config.yaml
n_layer: 16
d_expert: 96
balance_loss: 0.00752
router_z_loss: 0.0001
n_groups: 8
lr_router: 0.00111
Below are experts of layer 7 (counted from 0) of a mixture-of-experts language model. Rows are named router (the router's row for the expert), up (a neuron's input weights, with its number) and show model dimensions 0-127. Each number is 500 + 25 x the weight over its row's rms, rounded and kept within 0 to 999. Numbers have three digits each.
Before each expert's rows: "comes after" lists some tokens at least twice as common just before its tokens as in all text. This comes from a sample of Wikipedia text that the model never trained on. Tokens count by the router's weight.

# expert 12
comes after: " the", " G", " E", " N", " A", ":"
router:492488512557483530510468473477484496511509501489541519478491530529470476509520542510499477488495526469494478529472482504515495518474514498489537544481500549540490470540512479483514557498495518481548502482495465545518515490504521502534524509459487509544466523514500517504493464503553473459523491474488512480481503569527487544511510492433508491527476512527509514497495473504460504531506
up21:544497510536532486530489507489473485499508517480463514474495518503492516498457483539459513501486510516476532476478498526504499484527496482455491519513570484541496522525491498497471502537465482489476512494451517521465490507484497482512557446514479483536529498482479472504482485438515469491462510473505497517514479578498535482474538499507525495550502513546504496471506520490477519468511
up22:499534503522506469511513526517501507481485552560486502469521496489451496472467509533517504461486532479509453488483496490530522460455485489476526539489534490488513498498562501507496494511504494481504513514481477507511521458533481460509494473506488456484480482509495516487499451536483467513483503507439535510449524496538471499469535505471472482531477501553506538484524484482513461530519
up23:512496493555486512453475482500539490489461518520466532499525571497481511487488492507563485491478470501523491525448516470494528497497512483453503497487513497505492512484468475503476530486501510496525499514528488493525556517497518473490526524524528507549447530493506511484491522455477497519521571507518528479471487501519522472510538476446480504501477448490499526514504467490468516501508
up24:467531503519493480471486495473519489501493479489493491505469473501474478496510506510499509497531515505507508506474499472529511528477552484514495484500483495571489438481508471462460511472523482525489478528469480500484516474473495491530521483479492510532515504538520452545472531519515473517476518504523485495515527481525530465515490524473539504558508472555518524471493465425500552492527
up25:528463510446491524479453506543512503468536506501515533486549531534491464522504527507492488480492459531508477506491484511493511516491537517545502507480483516528514515508531491503465515515449530507575506517515539506523506532487518494455511492488490512515488501511464539494503483487495486498504548454536433482566488479467493483491499518478496450515502499511478509481475477529480506474511
up26:539494447533484471468453516515508439512434449476499484499469486523508489539504569468516484519502535506497553542491482501513491486470515495488515555523531488513522497483492486499482522507513545501511521509496459497474482508493448481500491502494499511499516520541526470469533468533513513476497475488523468495507486527476500524466475494493487495549490469483501498507479479514445524503492
up27:508482492512473495485473504522495483499460483493532486478528488523508446529517542521522537502508499478523481466491516527520536507505507477515492509556561511522508506501489479496491523473499551515523507521542495497525529482467503472506519540496510467502452511525505516476475495507498517502529468514498539508477493538544520514459567483508484481532445483507521483543503441525505521495559

# expert 4
comes after: ".", " of", " in", " as", " with", " and"
router:517553455535520508513496492505522447510494513497494467472467498502499494461464503520508502516487549493485480477465551486485523544514522478474499498525483522553447502521536507532515518487536541486526514464483482503494504457501535496559507518455508529497478487501528490512484515505512481473474534535514471480462477486469510530489497509478542487535492479532459512500491548499499529514537
up9:540462493523447487552513507529497499518517477531488468495484549498473496493484522541483465470520503507456449530482501457498543494496491497475467502485483503532492509504548506480490472515466459492515495491519475526481523492503478472544446473424506491472490462503519524475493511521558461504505504465514523505506501479491494518507497550486502490510487454490521517514511533514512542515489
up10:580509508551546471514493479519486509465441517518464467472514519497489476470516518498521487482455490475510472507493518543498513504520518504468520492510496503541494523518537480513497492495497520522504508543509563516517519510513500536472509507500548529429445478513467514522484516471493495536499525535515479504466463494499512513481471487489475478506514495479498500506494565510524503498468
up11:506526495460509499494507518475502529508481491512509549485458516495498508504465518483514555494511472483463529446429525469534440512501481488501507489533503488507482519500490512501473472493539491519505487481556492486500491455510497494497489536501526560518536542547532483512481546500489480524498513544505469514517513548524462495524507514503451481527509502516480492526541513495493542484525
up12:567525490549501481506500478510540528489472527511487471494480522566488494512475537513481472470474500529450559528504521484507448520500486546489444506505486503507478500512489512494480485487542436555475479495479483503492508492517531467485456481487547499505475522494524515501495524508515469469478489512514526524479531495495524499485500519505500456520531485508469483488461534492520511484517
up13:521510510488486492506511536509499519507539472524534538504507504519520517491494486546522464487527503529488523485525516508559486482507514458509553499509521516466467490525494492501528534502494528445502543461477467434521488478496462508516488539484488487535558458538474457554511485449493467497494531500477519513478448490531484500524491544498506501478476520485494473483486495508493503508501
up14:575524534539454515465505495544540511496473481530502528488472545517461522460524515501493522491518481507499520483506488500511522503481484504469497516501519473520510470490483477528514487540507485550505506513489456516464495470523567505524464513468515523520489475519467497472486511513503531505502441498468496522475450536493503513515509519485507486538452468552534521509518501522500524495503
up15:500534496477512548443528482549540530484486485506487551483492442449523513505464508503504481491496494503501525489481524511499481481505509486504510480515489523493517477507464504527471505502515509501522452495503545493503504486494478584498489506479536542517495507531472453516500504477493519515486523480461471509503526515493535493512464538499504545461463488533492471519507544467458509518453

# expert 5
comes after: "\n", " the", "|", " The", "The", "=="
router:535495511503522552513494478463500509515498510551514525467458500515473504496466509517491510485513549499496474463488508496513491498483488473504502528515495508520508504509500484490487570505532550489543508485505495540484504512476544473536508485466535518468487490502535523542492509505467443473485531501462506451479503517477483522539497499468531506534462503524492478464461475481462516523570
up9:516467472481481478556524522534458494527511561536512474456478533473526510506490501533516474486459486499519514474471488504501520520503539483522487507447499513533512487491483447471548479503533499479542512560492498523477489475516497504531487461492473467481488459508500548487525534495516479500509472508438485497499502480541474489499535553490503514519495511519519496477470501510503491526503
up10:475474506543525504518472462518544467495503471542518491464484522541490489565492492506469500521487503531552534519505473485536454509479490487507503522506446478538518501476503503489488546470467531502545482454527493499535477545517499526466488448514506503519510511484540474464519520534482503493486536504465528485507475499454528510496513514483521477510514487523520512450496513480497494475498
up11:542508502516541515498482445531496443514497480530532483487506520514485483511477516590497501510429488492488468491504453495512462491457504458489485523469503471522493480515530515504512526481481523530542465479491490529510492512478522491516497521486482508523445494500525537476525495505524460458490540513495528509492491490544505518433508492504528515524518484484506510496487485535475525508499
up12:521461510511451482446502489500482496499477500530474463501474518525513481479501527499516477493509556499484486486503477479516558530525488467504490499506490482496470504520513527531548532509513527491541483453480541504512475495508505561463511451492501463500513493495564498477466509559520505495525515464505461483477534471511513488520492546475488497565529497474502494520490482493479514517520
up13:497522500495537539500524502467514463508467488485504482488498532500448455503516540527508491512522502495441467486472488488461466518442561531526474458515504514534468502488477467501470437476523497498504499528523504521502568510485533499504491487494478517525529478496519493475488479526525535502497504474503472528502435494490502568489498517488489511490508470473500479490510485491463495517510
up14:517489413529502473495533493487511474498482492486500491511492521543460463476553520522504460520512485480519470486449503475488523470492489520479513519520466506486453472494503509489464492503528482484502493471504500558521499497495462520555528509508498478515514445531490513529517453512498466469490501490521483480505444506478470487502509500473489500544468521469461517507462477486508517545523
up15:531504502537520522496482473501554503508486507529485472511473485526489508531534541526484478496514508499520490519506462524531492522510484481514446509528497506512503457490474508492491516499592551476486499491471533477523495500496523478491468501498461462503448479515445540540528490502523492499518508498537489516518494502512532545480490514490472464495464522479479488469508493497457549518550

# expert 14
comes after: " |", ";", ")", ",", " was", " It"
router:530543464503514496503503471507567506484501498472517528482487488548512502483484515499457506515496550527493506479461557482545482502495538483514464500536519551503494480515515477504481532525509525483533493532507485531522549490521504475486485515455467527478488519488507501487480489484515497456448498517485552491462509512485486521510499504425532516538493483538506496505454481480488493470502
up9:491528466543518495517546501452502484486514506493489523487501515510495482467521572491493479471502469473502526488507492462439497516451505522512505500475538529485496495521471483524464509478472530484499505495472484502504462523480509494535568530462472525510551500520482495498490471484554455470451476509492518518503512519538457504503468504500481473525478512503469476511503503484492551531507
up10:534496490534506507541508484521503477475454519510530523467466512499476450522511538513506508472478494474483504474486514504486494526497487482487529513534526528517467531534506520494472522520529511502533524486520502492515509467483518513527540460487521505483492526552508472511522501513512469485490512496456510502478421500456502563436508494464506456515487458514457469490512517495468481532492
up11:521499502492507483466494511533515465463470535508480521479473479517494518460498498496482526530486503473500470488487530533542537506518507495476514518497506548528478471512497514483484508522537491455483535520501495524498517524477434487468483482509525514493468482476487547501550503522487546532449456495438520512502538502462538495500529480493515476498482512509525461482447527467468469489502
up12:482517526503495550481547493465528488477504544465489484492430521491477487473502494546498513513481497500511498536462529491536489519502519516514473496513473479522472458513498494498507531485479542494578465446477508487523479515494530449528502494463513492570475520536465502498515500516532478498510529520500517507470491493497512480532522519506474470535519460529481497503529473483498524497509
up13:484521505496548530474513488476480482464489551479484490508467492547497508517490511529469520494514478505490431484468494469541506493524507478503533500531486505537527481537523488551542493482488514527513456482500477496499487503524480484524488469467526544563450504515492456506500469556505474526495470488484489509484458505487550536504515508503504520527472457514490485499522521504454498480504
up14:496481487553498541499486524494543503510525487520502512482484534493496468485490498495504487532529517480500527469513525500500527511566498496510496509493554500527469483491489484471512469501465529476463556491471504457570523471479512514475475508504498561498502522493530482490533464519485492483460477509493538526512436468460457524550524514466517497468495483518495478498502510514511512499460
up15:464521538510465482494492488502472519491470499466515489507533536504520518487504535499449521460517471517513526511442521497537498478515507505531501503494508520483513503498495459560487511480544539501507489508500436530502485551483501493481460508493502515505498551495511477475440491517509477536505514515513479478484493493562487492509502494431500467466495459528474481442530495507511498525520

# expert 8
comes after: " c", " ", " d", " p", " a", " f"
router:498498508519539527474485473553490464479438528486533513469516538512480492502459537560470498474470490504519488499485518481536480480503527485487451554473486522520483500519505529512452506494493495479530476472519478480522507523524514531501497475481509470471479513506484503486526495510478519504483553525466500512475476499533538530510498528453502490543482449511482512486465549522504489535520
up21:478485454507519509520507519486520562532514486525487510494479542525508438505497525524472463442527492498441467485495499544496497535483462507443486514499524505522527527482475445483487532483490484500505473516546524495514492486536504489505495498475479491499470536501524514510522493520532480500528508462501489501475471476530467512520516515449508495547488480515483539468461520484499503531536
up22:540461514518496518505549517485496502520478478489490480483511501489537467516512512478482514515523479492455536474510521506512495441465533475464482512517507513507496471496496451456484509492459544516522489542496476444508486446471489504506512520463542491490468487520451501475489454528509494496491521502530425493473491542481492535506513512498483475489543507474501483455499508526503474474477
up23:508487526561490464542494501533489533535490475484524532504452511473490459497532507494472525519496502488489510514482542503554502504538510495491546479510544518538437467480497473516498510475523514523500499505496510520519486504457470512479527495519529500482481510524521495518513473527506450465513486506487498504513484500506498525484500502488516584554450502512494496476464533459499507540475
up24:538491446524502503456447513530494491494486492460501470488510496531491471489470529527493500466476514516500511506454494502463497468533510475482471542499470518494507525488478534550449537486473508545484499496499496507504507523481519486547495517495518509485496473476512473466525514496496503520495514528508498503456542509513480472461519514499535471546449495514466488550473532507459530499441
up25:503476541500575524495497491515489517540492507514542503506527525507495503477460509488517533487505498495476499482478490516460509495529499491469487490505527581517480499511521537514503507493486489525510491443545524490502493528475535492533511488485479560507526442498531493550493499504505505503507521513510515525471497473513526554542503511472529462481452514474516534481482514508446542488500
up26:481477530511541499508506473498493509532498499529549517457504497501525501500479498547534433501526515461535488564535490469505501452505468467427513489534491535526519502485484512476510513519503515455530497460504502477486541430469487488516513494474478484520486501474525538515521495548491482490498501504478462498494539493495492509544462520499495522503516470471527494505522509519498486511518
up27:498524526474441540507462514461497490499489467509506518494462563529521555500494536513497474506468502523538504514482510483548477480498554433474475510483478523519469502522471499502515480525461516508516493512539501521538531503521501530489520496485497503510560524510507525494499518455498502516471538477517481492490538504525494518521506507486507524507530505483464504492428491485486472509460

# expert 0
comes after: " in", " to", " on", "|", " n", " In"
router:483506530490499492491488483499540505524480524528518505448470488493469479499492545515483491468491516504481446468504503475549504518525558495469530540519502510552481476535475527503505504469509530504544496459502490539508530482493530526512496461475527504518474531500482523519499497491526509463506525485462527467500479562483503486519467525481505509530465480544499479454453508512454468514511
up9:498492477509505514506482476469485479489520469550491544482498519486464477498512498504516467473465493539517503500487520524478471508562476477436519515536518500507538499477524513474502567545466492497503489480503525531498509545510542451491508455465483512524484517495508488467502526504523538498500466518463501487490551496518484523476506489478542474523458487502500499507482485544520487549462
up10:510521484495504467504508503502493496533481516473516493471481504507461482501466491501494483535493505503473488501473530469528500471436498474538448441507500539547443470524506474535498534514499515507519488522496524467536508475477502506499461544434461490528507465509496477496479537491515497529473503518498527507471469464482481502511550548495517499510555471481478485505534517509513515536485
up11:518505527494473489473556503487488484472493513491511512465528438529487507481479552499494517463514547508450479530507551459483518474500520547525494531475489480523507522493497487514480481508505525527522461448507486544501499494496549446479479537477510440547527459533503494503496476526544494533509459498516485502500450507484488521512505526499495481483512492496511506475500496493484479516528
up12:468520539462479472481463507474528498471469533514498536459511499535492465502518517536482483498510488487502499483487507500521523542494490487499499537532540478492532478508470474499543511461534495490503496509532459499508501499524490514566484480517520488478501548505536512534472479505485465450415455472505531522459468518495477506506480510493460538503515502498490484517482479508463464487505
up13:554492476495507470504506512483505498537553491453508484482469482486452500486507525493486551481525518483520503493486493468520547482511483503519498515485480481502502442511535523533474517430530504486521532483498511543509513532525524498493444473481510507524486494468478508485523514526477512439505496462514489516518523528523525531513530540487495499502496467463468534480470541482497528525543
up14:487503496526534445499499525536516479507515483515492532486498479506521495488475517491523557488484500498453498533468538546534515538512527505480518542489475493480481492500453509464503532496477469496512463465498491476503518494500476531487468474500517484488477485513494481534499534540473478495517525528515443479475533533481487523468478458488529531521504516590497483476485484497491495551487
up15:501511487499529511515502487517519471545514477537517506506516498492523484471461481467480525481519523530494497498510487507497522496505486470470507549526500502524465483501512512521461539477484512442519506481505514460518461472509537494505548530471531478456502499530497458525480511447534510539514542530485481510523463497508476513503469483496537534467484496512533512501474566472430519498473